Below are experts of layer 3 (counted from 0) of a mixture-of-experts language model. Rows are named up (a neuron's input weights, with its number) and show model dimensions 40-79. Each number is 50 + 10 x the weight over its row's rms, rounded and kept within 0 to 99.
Before each expert's rows: a language model's description of what the expert responds to; "comes after" lists some tokens at least twice as common just before its tokens as in all text. This comes from a sample of Wikipedia text that the model never trained on. Tokens count by the router's weight.

# expert 28
It responds to: The articles a and The, bare spaces, and sentence-initial T or A pieces starting words like Temple, Temperatures, To.
comes after: " T", " t", ".", " ", " |", "T"
up0:37 28 51 51 49 51 48 58 57 60 51 43 46 52 74 59 42 63 47 41 47 36 51 57 56 53 47 38 57 45 49 73 47 45 71 36 65 53 58 49
up1:41 58 53 59 49 49 58 33 73 49 55 44 30 37 47 56 53 55 51 47 59 59 39 39 30 54 59 32 58 44 56 45 39 61 51 45 46 53 53 58
up2:43 58 37 58 44 71 43 26 48 45 51 62 34 58 48 49 54 59 46 48 38 53 60 40 52 73 40 52 45 46 64 52 31 57 52 50 62 54 60 69
up3:59 55 54 69 46 53 72 63 50 56 57 40 38 50 43 39 60 44 34 43 49 38 40 45 33 25 36 50 39 56 37 44 56 38 47 55 39 33 49 41

# expert 29
It responds to: Middle pieces of Latinate verbs like ex-cept-ion, suc-ceeded, b-ord-ered, plus infobox line breaks, brackets and bullets in geography data.
comes after: " is", " was", "-", " (", " are", " were"
up0:50 37 56 71 45 48 66 41 44 55 47 54 54 52 33 42 48 57 33 45 35 52 52 51 32 54 54 37 53 63 50 48 39 43 40 39 42 46 30 44
up1:43 55 44 51 50 46 57 41 57 43 64 51 32 41 61 41 57 54 56 55 57 45 54 57 40 43 46 36 52 56 77 51 37 69 56 50 42 60 52 45
up2:66 62 48 48 43 58 55 38 58 64 48 59 49 52 56 45 63 49 52 55 51 42 54 39 55 56 58 40 67 46 62 38 43 70 54 52 46 51 48 51
up3:50 44 54 49 34 61 44 49 58 49 55 47 58 46 41 60 59 47 56 50 42 73 24 50 56 51 57 67 44 50 48 36 42 68 56 62 43 67 50 52

# expert 23
It responds to: Spaces, pipes, percent signs and units in election and infobox tables (Percent-age, km, °E, sq mi, votes, aged).
comes after: " ", " (", "|", " |", "%", " /"
up0:38 49 44 63 47 45 51 45 62 39 64 25 40 54 38 30 53 59 45 45 50 44 61 55 53 40 31 54 55 55 46 47 57 53 39 55 59 54 57 66
up1:44 58 58 36 55 33 61 56 40 40 43 29 58 69 57 42 48 48 49 71 43 42 53 60 47 42 47 30 60 60 53 49 57 54 41 45 33 59 61 48
up2:53 47 46 57 47 56 53 45 59 58 58 62 57 55 38 53 58 22 56 55 47 52 72 49 43 60 61 49 44 43 42 54 61 71 61 57 53 34 44 61
up3:49 63 47 59 51 42 53 39 62 54 42 38 50 50 53 45 44 44 38 43 64 39 68 40 62 46 42 52 36 52 59 72 60 49 45 43 58 64 48 69

# expert 13
It responds to: Determiners opening a noun phrase, mostly the, also The, his, its, her, their, this, after prepositions or sentence starts.
comes after: " of", " in", ".", " the", " to", " for"
up0:50 55 51 61 48 47 42 40 58 35 51 67 61 53 31 53 63 51 46 46 51 52 33 56 48 18 47 43 43 51 52 38 43 54 59 69 45 50 61 56
up1:28 48 49 52 45 38 51 61 57 66 59 42 64 51 28 47 31 57 43 47 62 44 56 42 54 49 47 48 48 50 44 62 63 39 49 56 60 66 57 44
up2:55 54 40 46 39 49 62 52 60 65 51 60 64 31 54 31 52 47 56 51 68 53 51 50 57 55 50 41 53 54 50 50 49 50 67 56 25 37 53 51
up3:33 40 62 51 29 58 67 53 51 65 45 48 46 46 46 51 37 39 38 60 69 56 59 55 63 58 53 60 60 45 67 44 54 44 53 45 52 40 42 46

# expert 14
It responds to: Periods, spaces and digits in abbreviations, dates, citations and tables, such as s.v., m. 1836, Inc, Rev, Nov, and years after commas.
comes after: " ", " |", " S", ".", ";", " N"
up0:55 50 43 64 43 56 45 56 49 61 45 48 44 52 41 53 44 43 58 48 28 63 47 44 44 24 35 42 59 45 50 64 29 44 63 44 37 43 38 58
up1:31 47 22 57 45 50 44 48 66 68 55 60 79 46 61 42 36 36 49 35 47 61 56 57 41 44 51 43 44 53 44 34 70 54 59 58 38 49 40 35
up2:51 50 32 37 49 57 52 47 45 47 44 43 50 50 34 49 45 51 38 51 52 60 65 68 53 33 38 52 64 58 45 52 55 45 49 52 63 49 53 49
up3:38 43 62 56 49 51 42 65 34 49 53 60 50 31 46 50 69 20 59 48 61 52 50 49 56 58 53 57 41 38 45 45 50 42 54 65 47 38 51 41

# expert 35
It responds to: Indefinite articles a, an, A and opening quotation marks, especially inside quoted reviews or descriptions ("is a heartfelt", "an excellent").
comes after: " a", " \"", " is", " as", ",", " an"
up0:38 48 39 40 45 53 68 56 52 63 39 33 41 51 42 49 53 31 46 49 58 41 64 46 39 47 51 42 52 18 52 51 54 54 56 59 49 37 56 54
up1:48 57 37 49 43 43 49 58 44 56 45 37 48 48 45 51 27 56 36 38 66 45 42 58 46 39 54 54 57 39 51 69 53 34 56 29 52 55 33 49
up2:61 36 62 43 40 43 48 50 46 43 47 35 40 44 62 54 45 30 60 48 63 52 56 61 45 53 35 61 38 50 47 55 52 69 69 46 49 62 42 67
up3:54 49 43 46 47 59 51 60 66 58 57 34 61 51 48 50 53 55 47 58 50 49 48 70 55 44 55 29 42 40 36 61 50 49 57 26 52 56 53 58